Experts of a small language model.
Size: 14 layers, width 256, vocabulary 4096, 53.2M parameters.
Training: a variant of Adam for the experts, 408M tokens.
Below are experts of layer 6 (counted from 0) of a mixture-of-experts language model. Rows are named router (the router's row for the expert), gate (a neuron's input weights, with its number), up (a neuron's input weights, with its number) and show model dimensions 0-255. Each number is 50 + 10 x the weight over its row's rms, rounded and kept within 0 to 99.
Before each expert's rows: "gets" lists some tokens that make up at least twice as much of what it gets as of all text. This comes from a sample of Wikipedia text that the model never trained on. Tokens count by the router's weight.

# expert 39
gets: "a", "as", "o", "e", "er", "i"
router:41 46 41 61 41 47 49 44 40 56 38 54 49 42 54 57 59 35 50 41 45 46 53 48 61 55 39 56 44 55 42 59 47 65 52 45 55 36 36 43 48 62 60 52 32 38 43 35 64 27 57 60 46 44 42 56 60 32 61 50 26 43 43 42 55 69 56 54 47 57 52 51 48 63 45 62 36 46 53 42 55 59 43 47 70 57 47 62 50 57 33 30 50 55 38 41 45 39 59 57 31 56 58 71 68 47 58 40 36 48 63 60 36 58 30 46 53 54 53 42 54 56 61 59 56 52 46 39 48 50 55 49 52 78 57 70 64 43 62 65 70 64 52 47 43 42 47 63 56 53 53 59 43 57 46 33 53 61 43 59 65 44 58 49 55 41 32 63 39 42 39 41 40 52 55 47 52 53 64 50 58 64 37 51 71 39 56 58 54 52 44 54 42 50 50 37 45 48 50 46 53 38 47 41 27 43 28 59 38 55 39 66 54 53 51 48 51 56 58 59 63 38 71 28 65 36 42 53 42 50 39 62 64 67 50 51 51 47 51 44 40 37 44 62 35 40 46 63 58 56 73 51 51 46 38 70
gate0:59 36 49 50 45 63 43 38 43 30 65 35 71 37 20 73 59 44 53 42 58 53 38 55 60 44 58 57 43 52 56 56 47 56 60 60 60 49 58 65 61 57 53 41 52 72 56 53 50 48 47 67 56 41 38 56 37 54 46 39 53 49 52 52 50 37 55 50 64 62 58 46 31 64 48 47 57 46 46 52 45 59 46 41 60 46 62 50 58 58 64 44 58 35 44 69 55 55 38 67 41 59 60 50 32 48 58 44 57 37 45 47 63 47 59 34 52 65 63 54 36 34 49 56 55 51 48 58 54 59 45 57 39 68 37 45 30 51 47 62 57 66 39 48 56 42 52 52 45 50 20 57 46 39 46 58 41 41 43 54 64 64 49 57 42 52 30 80 40 61 40 47 56 38 34 53 49 52 42 48 47 60 54 49 61 53 57 68 59 33 42 50 41 43 53 56 49 49 46 56 51 37 57 73 49 55 61 42 43 28 44 72 42 52 49 37 48 43 55 48 50 50 44 47 62 46 33 58 46 63 62 50 64 64 40 58 46 60 52 57 52 39 57 42 50 65 60 61 71 55 46 57 39 50 52 27
up0:53 65 48 57 48 63 57 50 42 53 63 48 27 39 47 61 36 44 50 46 57 51 77 40 44 41 53 38 37 42 56 40 45 56 45 37 49 45 55 42 56 58 45 71 61 44 51 39 65 52 53 42 59 58 49 42 42 56 51 29 44 43 44 47 42 53 50 49 55 66 48 54 69 57 42 27 61 52 48 51 55 42 37 56 37 68 39 62 49 62 44 50 53 48 56 52 58 34 52 64 56 62 62 55 43 36 39 23 52 50 61 49 61 78 44 39 39 50 61 48 60 49 54 55 59 31 67 50 40 46 51 44 36 46 52 51 56 60 41 57 37 45 58 42 45 51 43 29 67 43 58 30 53 45 29 50 55 48 70 55 47 32 53 46 52 69 73 41 47 57 53 60 48 61 40 65 40 52 55 53 63 42 65 45 31 52 42 58 61 62 60 62 45 52 35 70 67 62 61 49 60 54 45 56 63 53 39 46 69 57 59 40 39 45 31 50 66 51 62 47 56 45 46 40 33 40 53 40 36 53 42 49 60 45 51 39 51 66 57 67 55 61 61 42 54 47 41 50 64 40 44 57 41 65 53 51
gate1:38 50 38 62 45 47 33 28 52 55 46 64 43 53 61 59 57 57 44 45 61 60 54 62 61 42 59 41 48 41 50 69 53 46 52 68 49 43 41 62 39 50 32 51 47 54 63 60 57 53 60 41 58 38 35 65 49 49 55 58 54 46 64 63 61 66 54 50 47 53 72 57 53 38 59 54 64 64 52 63 50 64 54 50 48 53 53 56 40 50 78 21 57 50 63 52 49 37 27 53 59 67 41 45 27 27 60 63 50 53 37 43 60 49 50 57 40 51 46 42 50 33 62 50 67 54 57 60 56 71 54 54 45 58 25 47 63 44 58 57 55 55 64 35 64 37 57 71 52 56 48 46 61 51 45 59 57 43 57 50 53 46 52 30 43 72 52 56 49 47 55 59 57 51 60 59 42 52 36 28 52 60 73 55 60 63 44 46 55 46 40 41 36 45 41 72 33 41 42 47 45 57 59 49 43 45 63 53 58 63 30 67 53 54 63 45 60 53 43 42 61 46 68 46 48 39 36 58 53 46 51 35 71 55 52 50 58 58 44 52 54 48 48 40 54 48 59 47 50 51 48 45 46 57 53 37
up1:42 50 53 37 46 36 47 54 43 56 37 79 39 59 57 51 49 50 65 56 51 60 51 57 37 45 52 54 56 46 53 58 35 62 50 80 67 38 44 45 60 43 60 45 29 51 53 31 40 42 58 57 56 39 50 41 52 54 56 52 50 48 53 57 36 47 67 70 34 53 60 35 51 35 59 60 16 57 37 55 50 52 66 55 43 54 43 44 49 50 66 39 57 52 38 32 40 58 63 52 59 49 57 49 42 38 70 60 44 61 50 23 50 56 52 55 52 36 65 39 66 44 52 45 39 65 59 52 54 46 58 63 49 57 52 54 44 70 53 53 53 51 49 35 62 50 32 53 60 58 48 63 45 47 70 53 33 43 48 61 46 67 45 56 31 44 63 58 70 46 41 35 60 59 41 62 48 32 54 62 49 49 59 59 48 43 54 58 41 45 58 67 54 53 50 40 40 53 52 44 45 40 49 57 35 52 52 44 41 42 55 48 42 48 36 35 51 31 63 56 64 49 56 58 60 65 22 44 56 59 62 50 54 46 57 56 45 42 61 60 37 49 72 48 63 51 44 52 44 51 58 52 40 34 51 56
gate2:53 72 47 42 36 74 42 58 44 41 55 50 44 55 46 45 39 48 60 70 65 27 50 60 53 56 53 44 56 57 53 52 62 39 53 56 34 36 55 52 68 55 47 43 57 65 43 54 55 32 48 62 59 66 40 35 61 48 56 59 53 53 61 55 35 56 67 49 48 48 59 28 62 65 49 43 52 62 41 44 40 65 44 60 55 63 41 45 61 59 45 46 62 36 45 61 54 64 51 37 52 54 45 38 67 57 47 49 61 62 55 50 51 59 56 40 54 58 47 54 42 53 57 57 44 49 62 51 45 49 31 53 55 46 50 29 67 52 59 48 65 48 54 57 63 60 54 40 63 43 49 37 57 70 50 53 35 62 52 53 54 50 51 70 62 56 49 80 54 34 60 32 37 42 53 50 32 53 38 42 38 57 45 39 55 38 50 37 65 45 62 54 38 41 49 36 47 65 53 43 38 34 63 53 63 71 56 48 35 29 54 54 49 61 50 33 46 57 38 46 42 44 63 72 48 75 53 37 57 49 57 41 45 49 40 55 42 52 32 52 50 31 54 42 54 46 50 64 55 57 61 44 50 54 39 60
up2:60 51 49 44 29 53 55 47 40 72 28 54 35 49 67 51 66 39 48 59 46 42 43 56 56 57 56 62 63 56 68 33 46 44 56 64 40 50 52 49 34 48 49 68 56 55 43 46 49 43 58 20 40 49 49 36 60 52 30 38 48 53 51 48 43 42 39 52 43 53 46 46 58 65 36 52 41 39 42 47 50 47 57 50 37 51 48 62 72 47 39 39 38 47 45 63 58 46 49 52 37 39 38 42 45 33 41 45 59 28 57 32 54 38 43 55 63 33 51 44 49 57 41 54 49 49 59 53 40 50 52 50 45 54 63 40 20 55 55 44 45 61 54 29 47 54 56 49 54 41 41 42 45 60 59 53 61 58 55 51 36 55 55 52 56 37 58 57 58 48 43 50 44 29 61 49 47 46 40 35 60 55 35 60 57 58 52 37 70 47 44 65 38 59 46 50 41 60 65 27 55 54 40 65 46 47 38 48 51 36 44 48 46 46 73 72 35 63 55 47 43 44 49 56 42 38 42 47 78 50 46 52 49 44 29 54 40 56 60 44 55 40 55 41 42 30 52 57 28 55 49 39 34 51 37 36
gate3:64 39 53 49 32 54 32 60 45 34 51 37 55 43 53 56 58 71 45 50 50 62 42 48 70 38 43 37 48 45 62 62 56 31 63 41 43 45 47 59 56 39 43 46 35 48 56 48 39 41 54 46 37 39 51 52 38 69 46 35 58 47 52 48 49 47 39 62 71 64 55 56 43 62 44 42 38 51 52 64 32 63 52 47 56 55 68 61 46 39 41 44 58 56 59 66 68 46 69 61 54 53 57 34 45 50 50 39 55 25 55 56 57 62 65 52 32 38 64 44 45 52 60 42 44 31 57 47 51 29 54 45 51 61 37 40 41 25 58 59 55 58 53 38 73 51 62 29 44 64 19 40 61 45 55 59 42 54 68 52 51 39 44 50 60 56 45 45 64 56 55 54 57 44 44 48 38 55 49 62 42 62 52 49 53 42 55 48 73 34 50 41 59 48 46 60 49 56 48 47 31 41 50 48 42 47 42 51 55 34 51 61 46 46 52 51 65 43 43 41 54 54 43 60 45 52 38 59 35 61 34 41 58 47 63 58 46 52 53 63 55 50 43 63 38 55 37 45 58 58 25 58 52 54 30 61
up3:45 58 47 52 57 55 55 36 47 71 24 48 50 64 31 61 74 51 40 52 45 56 56 51 65 48 54 66 60 61 57 61 43 63 61 53 46 52 57 58 45 65 59 44 60 54 50 53 63 53 56 62 82 53 55 59 70 57 48 55 41 46 60 40 53 56 52 44 50 44 62 41 50 42 39 56 62 48 53 70 57 46 55 54 66 57 19 47 55 57 51 48 52 44 41 61 40 46 59 48 50 54 48 62 48 41 63 52 48 25 54 40 36 42 46 70 62 60 48 51 57 48 56 58 53 66 43 33 53 55 33 55 51 59 45 47 50 59 41 53 48 57 64 39 45 55 75 40 49 49 57 55 47 60 43 54 41 58 43 52 67 55 55 35 31 57 52 51 64 36 56 40 63 43 43 46 64 47 59 41 65 50 30 50 46 56 38 54 37 57 70 49 56 53 41 51 65 49 47 49 35 50 45 59 73 37 60 73 52 56 39 59 58 39 55 37 43 33 49 38 53 58 70 44 49 42 54 67 59 67 48 44 52 71 60 42 46 43 42 43 43 47 56 43 55 57 34 52 63 25 42 54 32 54 50 55

# expert 63
gets: "i", "a", "o", "an", "ia", "u"
router:43 43 40 48 43 33 52 25 57 46 46 61 47 56 51 46 41 54 40 44 35 42 35 55 53 51 37 59 49 51 35 78 49 49 57 41 53 52 34 44 59 60 61 62 44 48 60 46 47 56 45 49 42 37 61 43 55 47 52 67 30 49 72 45 37 44 44 49 65 32 68 54 41 50 63 41 48 46 54 44 59 54 40 43 47 53 62 34 49 70 33 48 34 52 50 48 49 52 59 66 33 33 66 43 43 54 52 36 51 55 52 69 68 46 52 42 41 45 48 58 51 50 58 54 63 70 41 43 50 63 57 49 53 64 53 68 69 28 47 58 60 48 57 46 59 58 35 61 48 47 55 58 46 42 71 48 59 47 28 49 46 38 43 53 49 51 65 62 62 35 48 58 62 48 53 44 66 45 50 53 69 26 53 53 57 47 41 51 55 51 53 57 62 53 52 52 58 43 62 37 72 44 54 36 58 43 51 37 43 45 60 53 66 29 56 44 44 43 55 50 65 56 39 51 52 42 36 74 33 69 52 56 56 52 68 43 50 65 35 51 36 53 45 46 51 30 32 47 40 43 46 50 52 40 49 49
gate0:60 34 41 46 41 58 62 41 41 45 65 64 54 55 61 54 67 37 53 44 41 49 63 37 37 43 63 66 63 56 45 57 53 46 38 44 53 36 53 57 49 44 34 52 39 52 56 57 31 59 43 43 54 43 43 55 51 62 68 53 55 59 64 35 37 54 33 47 40 48 49 62 65 50 42 46 46 46 42 73 66 50 51 58 62 69 54 35 62 40 45 35 48 54 62 61 53 55 55 26 50 55 62 47 47 42 44 46 60 49 38 47 70 76 39 44 52 65 54 38 58 61 70 57 42 51 52 69 53 58 51 51 53 41 63 61 69 53 64 58 38 61 48 41 37 36 65 53 44 51 59 38 45 59 65 52 26 58 54 55 68 48 38 49 44 59 58 62 39 50 44 42 51 58 44 43 64 59 42 51 42 56 41 21 57 45 35 59 35 65 51 54 36 42 56 60 54 46 34 51 43 37 60 39 63 77 54 50 41 48 36 48 48 54 58 52 62 70 48 65 44 54 63 40 44 50 64 46 45 42 65 49 49 61 34 40 51 42 57 56 55 43 51 53 47 58 47 30 46 55 54 50 41 55 48 57
up0:44 50 48 48 53 62 51 61 60 64 41 25 61 44 51 52 41 48 62 62 51 51 33 56 53 65 32 56 53 28 57 62 43 53 65 50 44 53 41 64 75 55 46 58 56 66 42 54 59 61 61 46 49 48 61 44 56 58 39 44 58 35 49 54 61 56 57 50 61 57 57 46 40 45 48 58 59 52 60 47 49 54 44 40 35 49 48 42 57 66 40 48 65 41 33 56 41 43 34 66 48 41 53 40 54 53 65 33 53 48 55 48 53 31 68 48 57 54 40 57 53 36 46 58 53 44 39 33 45 38 64 54 39 46 44 66 50 54 49 41 49 48 53 40 66 57 33 48 47 64 47 63 57 53 44 60 68 71 38 50 49 44 50 44 62 52 57 44 43 39 40 38 52 42 57 55 54 54 46 47 51 68 61 58 32 50 65 37 66 48 43 55 51 47 64 52 50 59 45 31 61 54 60 51 46 52 32 44 37 48 69 53 40 43 52 46 31 43 35 49 53 51 50 56 44 61 32 33 59 40 52 42 40 50 62 67 71 70 23 56 34 66 54 42 56 39 63 31 47 31 56 69 54 52 64 34
gate1:58 42 45 43 48 44 47 27 37 46 40 47 45 51 60 49 62 56 41 57 51 42 61 57 44 44 59 47 61 51 65 42 59 53 52 50 44 44 49 56 63 59 63 64 53 56 55 43 38 68 31 60 56 35 40 46 65 59 36 55 49 49 55 58 39 43 46 61 33 69 47 54 75 46 45 58 18 41 44 45 49 53 70 43 62 61 65 49 57 60 59 47 37 43 53 55 49 72 46 52 59 56 44 58 52 50 46 62 47 50 28 42 56 60 55 66 48 52 57 40 64 61 60 57 29 55 60 60 59 53 43 49 57 40 50 48 54 41 71 69 71 56 58 51 58 46 55 32 57 40 47 55 44 33 35 43 40 32 53 52 73 67 53 75 62 49 45 49 61 57 34 48 57 57 43 47 62 59 53 43 45 40 43 41 56 53 36 63 47 49 43 40 46 45 44 69 50 40 47 60 33 24 57 46 46 45 60 39 57 36 53 49 55 59 50 47 43 43 45 50 57 66 47 51 59 65 51 60 56 45 49 47 48 47 46 36 31 54 55 65 51 42 43 56 31 54 35 66 26 60 53 57 49 61 35 42
up1:49 48 44 47 45 50 50 34 54 61 49 34 52 44 50 51 37 44 44 51 58 58 58 47 52 61 41 51 34 38 59 51 50 54 66 54 62 57 35 45 51 63 54 65 43 60 39 43 20 56 47 51 49 57 55 47 52 60 45 47 49 30 47 60 37 46 57 52 60 53 43 58 39 67 42 46 55 54 58 40 32 52 50 33 57 62 30 44 27 45 53 61 64 46 26 37 37 44 43 54 52 40 60 46 62 60 62 42 52 57 57 38 64 45 59 61 62 60 48 43 41 52 39 25 48 44 58 62 70 44 50 50 55 64 60 65 51 57 59 65 69 60 62 53 49 54 39 40 66 57 38 69 43 60 53 63 38 65 38 48 50 57 51 56 59 50 53 65 41 40 57 41 62 58 44 46 47 65 53 56 42 35 45 62 41 48 40 42 50 36 49 61 41 50 31 78 51 30 54 65 55 56 64 50 45 41 45 56 32 66 72 52 49 45 66 40 47 50 49 51 54 42 59 52 52 54 43 69 57 44 56 50 46 41 58 69 55 55 32 41 41 70 44 43 61 39 51 46 51 30 64 67 36 53 51 47
gate2:54 59 63 65 44 36 35 32 60 47 43 43 57 50 77 58 59 64 54 67 48 59 45 56 63 75 51 55 62 36 38 61 61 63 53 51 51 44 48 63 44 58 60 64 63 69 48 38 55 68 67 59 40 59 38 19 56 51 43 60 51 56 43 57 51 23 46 45 46 42 57 32 57 48 54 51 49 49 52 46 57 56 42 47 55 74 52 56 54 51 44 47 55 44 55 60 58 57 49 45 40 52 34 47 47 47 46 43 56 54 35 52 59 61 60 60 47 55 47 48 36 49 65 40 53 51 57 54 45 33 45 60 64 54 45 48 49 44 47 41 52 73 63 49 56 61 51 45 50 43 42 47 49 61 54 54 43 57 52 35 73 59 52 37 48 64 38 57 41 46 49 46 64 49 48 49 38 42 43 35 47 62 52 56 48 51 47 59 40 68 56 58 41 50 53 54 47 54 42 16 33 39 73 34 37 63 48 47 44 56 59 43 56 37 44 62 51 50 25 49 55 41 58 53 53 61 49 35 60 48 71 40 36 35 37 47 53 67 49 52 49 79 51 50 50 51 56 42 57 60 50 56 67 48 36 46
up2:59 38 44 47 51 41 54 40 59 46 54 45 54 62 67 57 63 37 45 53 39 47 21 21 57 75 45 65 62 57 38 37 63 46 54 36 47 58 34 50 36 52 49 42 53 52 52 58 46 36 50 50 61 40 53 35 57 36 57 60 36 42 61 61 56 63 44 63 55 55 58 58 47 51 41 46 60 37 54 54 47 50 27 63 52 49 48 58 51 54 35 58 57 50 67 46 43 51 44 45 32 53 40 60 56 44 50 35 51 56 45 43 48 43 38 39 42 64 38 59 55 68 58 46 70 45 43 68 69 44 51 36 52 53 51 48 60 43 50 59 82 56 39 60 62 65 48 57 45 37 43 46 52 59 54 60 32 60 51 55 30 56 52 43 39 58 61 50 40 39 44 36 40 64 59 38 57 64 46 49 47 44 52 57 38 52 50 60 72 56 54 52 52 53 33 44 59 54 56 65 54 36 54 61 60 41 48 55 49 49 32 61 55 59 64 46 55 33 45 59 51 24 49 33 44 42 49 30 42 67 58 46 26 55 49 39 59 54 39 39 30 53 43 44 48 45 42 36 58 52 49 41 59 51 50 58
gate3:55 47 56 62 59 39 25 41 45 53 63 42 45 51 46 65 23 37 48 52 48 47 24 56 58 64 70 56 46 52 63 54 72 44 60 53 36 52 46 46 49 55 63 52 49 68 57 50 60 50 62 66 64 24 53 45 63 47 55 71 54 47 47 61 39 43 50 60 71 55 45 51 46 38 58 64 55 52 46 42 33 61 45 63 59 50 44 45 53 66 32 51 52 46 57 52 70 53 53 59 50 44 49 31 63 52 52 32 56 42 58 39 51 33 62 56 55 65 50 51 51 58 50 52 57 38 45 50 46 48 43 70 38 47 47 71 50 47 53 46 39 51 38 62 56 65 31 50 51 36 31 39 56 49 57 46 55 64 54 66 63 61 48 53 65 69 48 54 43 35 57 62 43 50 53 55 52 56 41 33 42 68 64 39 39 48 61 70 62 43 51 57 41 43 49 55 61 55 51 47 48 48 56 38 43 77 59 63 52 53 39 34 45 52 48 53 38 50 38 41 52 45 63 35 56 69 44 33 65 57 56 40 33 29 49 47 46 60 44 41 38 42 61 46 54 46 55 45 49 49 51 60 52 57 40 51
up3:49 49 59 37 46 63 42 49 52 39 37 64 61 40 43 36 67 77 57 40 54 39 54 34 41 38 51 35 37 74 47 37 22 45 43 53 42 42 41 63 46 41 48 57 32 42 32 30 68 28 49 19 55 51 52 67 41 48 49 41 48 45 50 43 66 54 56 51 53 63 56 43 56 58 55 64 59 47 66 46 60 48 43 56 49 59 37 46 37 45 55 45 40 49 33 55 56 45 54 44 59 56 50 70 50 53 57 56 30 45 44 51 60 56 33 35 55 33 63 42 59 53 57 54 38 42 53 34 54 39 53 42 49 56 50 46 53 44 29 53 58 45 73 51 57 40 60 43 47 52 49 53 46 42 53 34 61 47 55 62 35 49 47 37 54 49 47 41 69 52 53 57 46 48 51 42 49 50 60 54 51 66 32 40 81 51 42 59 48 50 47 63 49 60 45 47 47 41 52 61 52 72 48 51 52 52 48 49 75 62 53 63 52 51 40 48 66 51 42 49 43 55 59 36 50 55 49 41 60 63 68 49 59 71 52 40 39 50 67 49 50 55 56 33 49 41 47 54 53 65 55 40 36 54 41 54

# expert 6
gets: "\n", "|", "==", "===", "-", "″"
router:49 49 39 28 49 63 51 67 42 48 44 46 67 46 49 44 48 46 51 49 59 37 45 41 53 54 51 35 40 54 33 61 36 60 41 49 40 56 76 55 43 38 35 71 43 38 45 43 53 34 45 37 55 48 57 49 47 60 40 41 69 54 42 33 24 53 51 54 54 56 69 57 36 35 56 39 63 53 35 48 41 52 57 34 56 39 55 33 55 38 53 45 54 49 42 53 60 44 38 33 56 41 51 41 53 62 53 65 37 33 46 43 56 56 44 43 50 63 67 58 48 52 41 57 40 47 49 48 39 52 47 61 64 46 33 57 64 48 47 64 69 42 53 58 63 53 49 48 62 36 48 45 40 67 59 68 44 44 53 48 32 48 47 52 56 56 39 43 55 72 58 52 57 61 38 50 50 43 33 58 65 64 67 47 44 56 65 70 53 40 50 46 46 52 56 44 61 51 45 56 52 50 39 51 46 50 75 37 24 42 43 63 61 49 51 56 60 35 51 51 35 50 55 55 61 53 49 44 50 43 60 37 51 54 34 38 60 32 48 67 55 33 60 64 52 74 50 53 50 50 55 51 39 70 42 42
gate0:36 72 57 50 53 53 52 51 70 46 67 50 41 46 74 36 66 51 37 67 37 59 37 46 59 28 58 48 47 41 61 46 55 52 63 45 50 29 30 57 48 43 46 33 46 66 36 36 64 57 61 56 52 40 35 53 36 35 47 49 40 39 71 59 45 24 47 44 51 51 64 47 55 59 49 35 47 54 55 65 70 61 45 51 39 80 53 39 46 61 40 32 51 40 62 47 61 55 54 56 49 44 66 42 53 45 54 38 63 37 47 52 51 63 42 56 55 48 49 55 47 62 56 46 50 48 51 55 61 53 53 36 49 63 38 60 46 42 68 45 54 56 51 33 64 42 62 40 37 48 60 55 47 42 41 42 51 63 35 49 60 64 50 52 56 68 59 50 54 45 34 21 46 59 41 43 40 53 57 50 37 48 32 58 37 63 58 41 60 54 51 50 49 38 53 45 53 41 48 54 46 54 61 44 60 68 41 61 42 53 55 49 63 53 56 42 57 58 30 59 50 38 38 45 49 53 62 38 38 47 40 40 57 64 35 48 50 43 66 46 61 41 40 46 43 53 58 65 62 56 48 69 42 48 44 56
up0:54 44 51 41 65 58 48 42 71 63 49 46 42 42 47 49 54 42 42 59 58 59 33 76 32 34 50 55 50 61 36 70 55 59 43 48 52 48 56 53 56 53 39 43 55 54 51 39 53 67 57 68 44 54 53 54 36 46 45 57 44 54 56 39 49 41 50 65 40 59 36 61 25 68 42 65 39 56 40 60 51 48 46 42 54 46 45 46 30 64 45 52 41 32 37 28 30 52 43 64 33 47 59 48 49 50 76 43 59 40 47 68 33 45 45 58 57 44 59 50 32 55 54 35 42 52 49 30 72 43 61 50 42 51 56 44 43 61 61 43 61 57 50 37 32 59 57 47 56 68 41 51 37 56 49 48 62 39 51 52 60 42 60 44 49 54 61 49 50 38 60 44 68 57 44 52 45 56 55 45 48 45 38 73 54 51 40 38 47 53 60 46 57 52 38 69 35 43 48 51 60 53 53 35 37 52 46 58 50 41 37 31 55 34 47 32 55 67 50 44 46 56 42 54 57 55 32 66 43 44 45 37 50 56 41 37 44 61 33 52 56 47 41 58 39 44 36 46 60 69 51 39 58 38 35 35
gate1:50 37 56 57 60 51 30 43 55 44 47 51 49 52 70 46 49 48 57 45 71 48 47 44 61 48 57 44 49 51 53 39 59 50 63 66 40 44 45 59 55 57 52 62 61 70 64 46 63 37 61 49 59 55 45 51 45 53 51 46 40 59 56 68 68 47 27 53 62 60 59 54 52 57 62 38 44 60 40 33 45 74 50 51 50 53 35 55 39 43 45 36 43 36 48 54 53 58 49 63 46 50 57 59 50 46 59 43 61 50 46 56 52 50 60 57 54 39 55 21 56 62 62 32 51 54 53 52 58 57 49 42 53 43 36 44 51 39 74 68 34 59 55 55 55 39 53 36 58 54 44 46 49 49 51 51 55 49 51 51 43 63 44 32 57 55 50 65 56 43 52 53 47 42 44 49 53 31 36 39 31 61 42 39 52 35 47 47 60 44 30 57 49 29 76 58 44 37 48 75 55 26 59 73 52 40 52 73 47 55 48 66 41 42 39 52 31 65 36 59 56 34 65 26 52 36 58 63 31 59 39 51 40 60 53 55 40 49 46 60 47 46 46 48 39 45 57 68 58 42 50 56 47 60 51 46
up1:47 43 50 36 56 69 44 64 34 66 43 44 57 43 33 55 56 33 53 56 64 40 37 49 61 65 51 48 48 45 66 42 52 64 36 51 50 41 65 43 63 50 39 65 46 47 61 42 51 55 45 52 52 46 41 54 45 47 57 72 44 59 49 53 55 60 25 54 44 61 68 65 63 58 40 36 32 49 31 44 46 45 40 61 56 49 32 42 55 58 55 52 61 35 39 46 45 50 34 51 46 39 38 58 55 50 49 47 45 38 49 53 45 64 60 43 61 45 66 53 49 45 50 47 43 38 47 51 45 39 52 56 42 42 34 50 56 42 47 62 46 51 47 47 61 36 52 41 45 63 48 56 41 41 58 48 53 47 55 58 43 57 49 36 60 52 47 54 52 53 62 62 55 43 31 46 21 37 45 52 36 48 47 43 45 48 58 49 60 36 33 48 37 44 61 58 54 48 51 43 22 35 45 62 43 44 65 55 46 49 31 55 29 33 46 51 47 62 51 50 44 28 84 31 68 49 61 51 46 56 49 45 41 46 18 43 62 34 47 51 55 41 52 57 56 61 63 73 64 61 57 60 58 52 44 49
gate2:48 66 56 67 40 37 51 41 66 56 65 55 50 52 76 43 49 47 39 54 37 47 51 54 56 38 52 57 60 48 42 57 66 37 66 62 65 44 48 61 59 48 62 45 55 73 67 41 32 45 55 52 44 32 40 49 60 66 44 56 34 65 59 70 53 36 40 43 52 62 41 54 32 42 46 52 47 44 51 51 62 67 37 64 38 63 51 58 55 45 36 35 49 54 55 42 58 66 55 58 64 52 49 52 55 58 34 43 84 43 39 48 64 60 46 61 58 31 37 41 44 62 61 55 36 52 55 58 65 50 53 38 53 63 46 54 47 48 72 46 39 58 46 39 53 45 51 48 49 51 57 73 59 55 51 51 68 41 51 53 64 48 62 54 60 49 53 55 49 34 38 39 56 37 55 43 42 23 50 46 42 46 63 42 56 51 42 41 52 42 40 55 56 38 42 54 31 51 59 47 43 38 68 49 50 65 34 56 59 52 53 56 39 37 50 48 42 52 38 61 60 58 50 28 23 54 47 38 46 72 56 42 44 60 55 56 44 53 67 47 56 50 47 44 43 43 49 50 55 50 35 41 45 53 41 55
up2:52 34 53 33 48 28 50 53 46 49 47 71 40 50 62 49 52 44 60 66 43 49 55 37 76 47 46 39 64 61 50 51 50 59 48 42 59 50 55 63 57 50 34 51 59 57 64 73 44 36 58 33 56 39 51 45 54 53 63 51 48 55 56 46 50 54 40 45 26 51 44 47 56 47 42 43 56 40 43 38 50 47 54 61 58 52 48 46 50 47 52 33 51 56 47 54 52 56 47 66 58 51 49 55 56 27 48 39 43 40 49 36 51 60 39 36 43 41 42 55 56 61 49 63 49 29 54 44 66 65 47 52 65 39 50 57 31 48 65 45 40 56 61 56 58 68 51 40 41 40 32 44 58 42 60 55 49 44 68 38 48 44 38 48 41 55 31 69 71 81 38 53 58 43 45 45 53 66 57 33 45 51 67 45 59 50 54 59 39 44 52 44 30 51 45 44 54 47 45 82 44 58 53 61 49 60 46 56 48 49 56 41 64 48 36 60 71 60 37 57 55 46 59 39 33 54 61 44 36 49 44 46 48 64 40 61 60 69 64 56 58 58 45 34 46 55 54 31 44 38 55 64 59 65 61 50
gate3:59 69 57 52 60 45 53 44 55 55 56 52 57 51 51 53 67 40 53 40 53 48 41 64 57 49 49 55 58 42 57 54 67 50 59 56 48 38 55 55 51 65 65 39 68 65 52 51 43 55 63 69 43 53 49 56 66 65 41 43 51 39 48 57 53 67 50 49 55 55 63 38 63 49 35 66 51 58 46 67 49 68 56 40 53 63 55 56 49 76 51 46 45 52 33 54 43 58 56 34 53 48 66 61 45 40 41 48 42 50 58 55 60 46 63 56 54 57 60 43 43 54 60 41 54 50 45 35 48 47 57 42 27 34 58 49 43 51 72 47 55 57 53 40 46 58 55 48 51 49 51 48 59 53 61 24 60 58 38 48 57 58 38 56 42 58 74 56 45 34 50 43 32 41 44 40 47 58 36 43 42 42 40 47 55 46 39 33 54 43 43 46 58 47 66 46 38 50 70 32 28 40 51 38 54 65 35 61 47 58 34 53 66 41 66 57 51 58 52 60 57 67 54 32 21 64 57 53 50 48 24 66 43 56 49 54 56 64 51 30 51 76 56 40 46 44 51 38 52 60 53 69 49 43 56 38
up3:59 45 37 40 49 54 57 45 52 75 57 45 64 60 34 57 63 51 54 44 61 36 44 49 36 55 60 50 43 41 48 52 58 64 51 56 60 57 62 53 43 58 35 49 55 56 43 64 43 48 50 65 51 62 45 55 55 37 40 61 64 57 43 68 43 66 32 50 57 60 64 48 47 30 53 55 59 67 47 57 55 53 41 38 44 60 78 40 45 47 53 51 40 35 32 52 33 60 57 49 46 46 32 51 51 35 44 32 43 48 58 48 65 54 83 57 41 57 57 46 52 41 40 51 58 52 50 45 42 48 54 40 49 38 49 36 37 51 67 40 60 58 39 53 50 49 51 56 41 61 42 45 34 53 62 47 63 33 52 35 44 38 33 48 45 60 56 56 70 49 47 48 58 52 28 48 64 72 51 43 45 48 78 49 46 53 57 47 50 46 55 41 50 53 54 49 55 54 64 48 54 50 47 49 59 49 63 76 50 36 38 58 58 58 53 42 57 52 52 47 41 77 58 38 35 50 60 38 22 52 43 67 47 47 43 71 43 56 47 30 53 35 57 35 50 52 41 47 49 60 45 69 46 49 57 35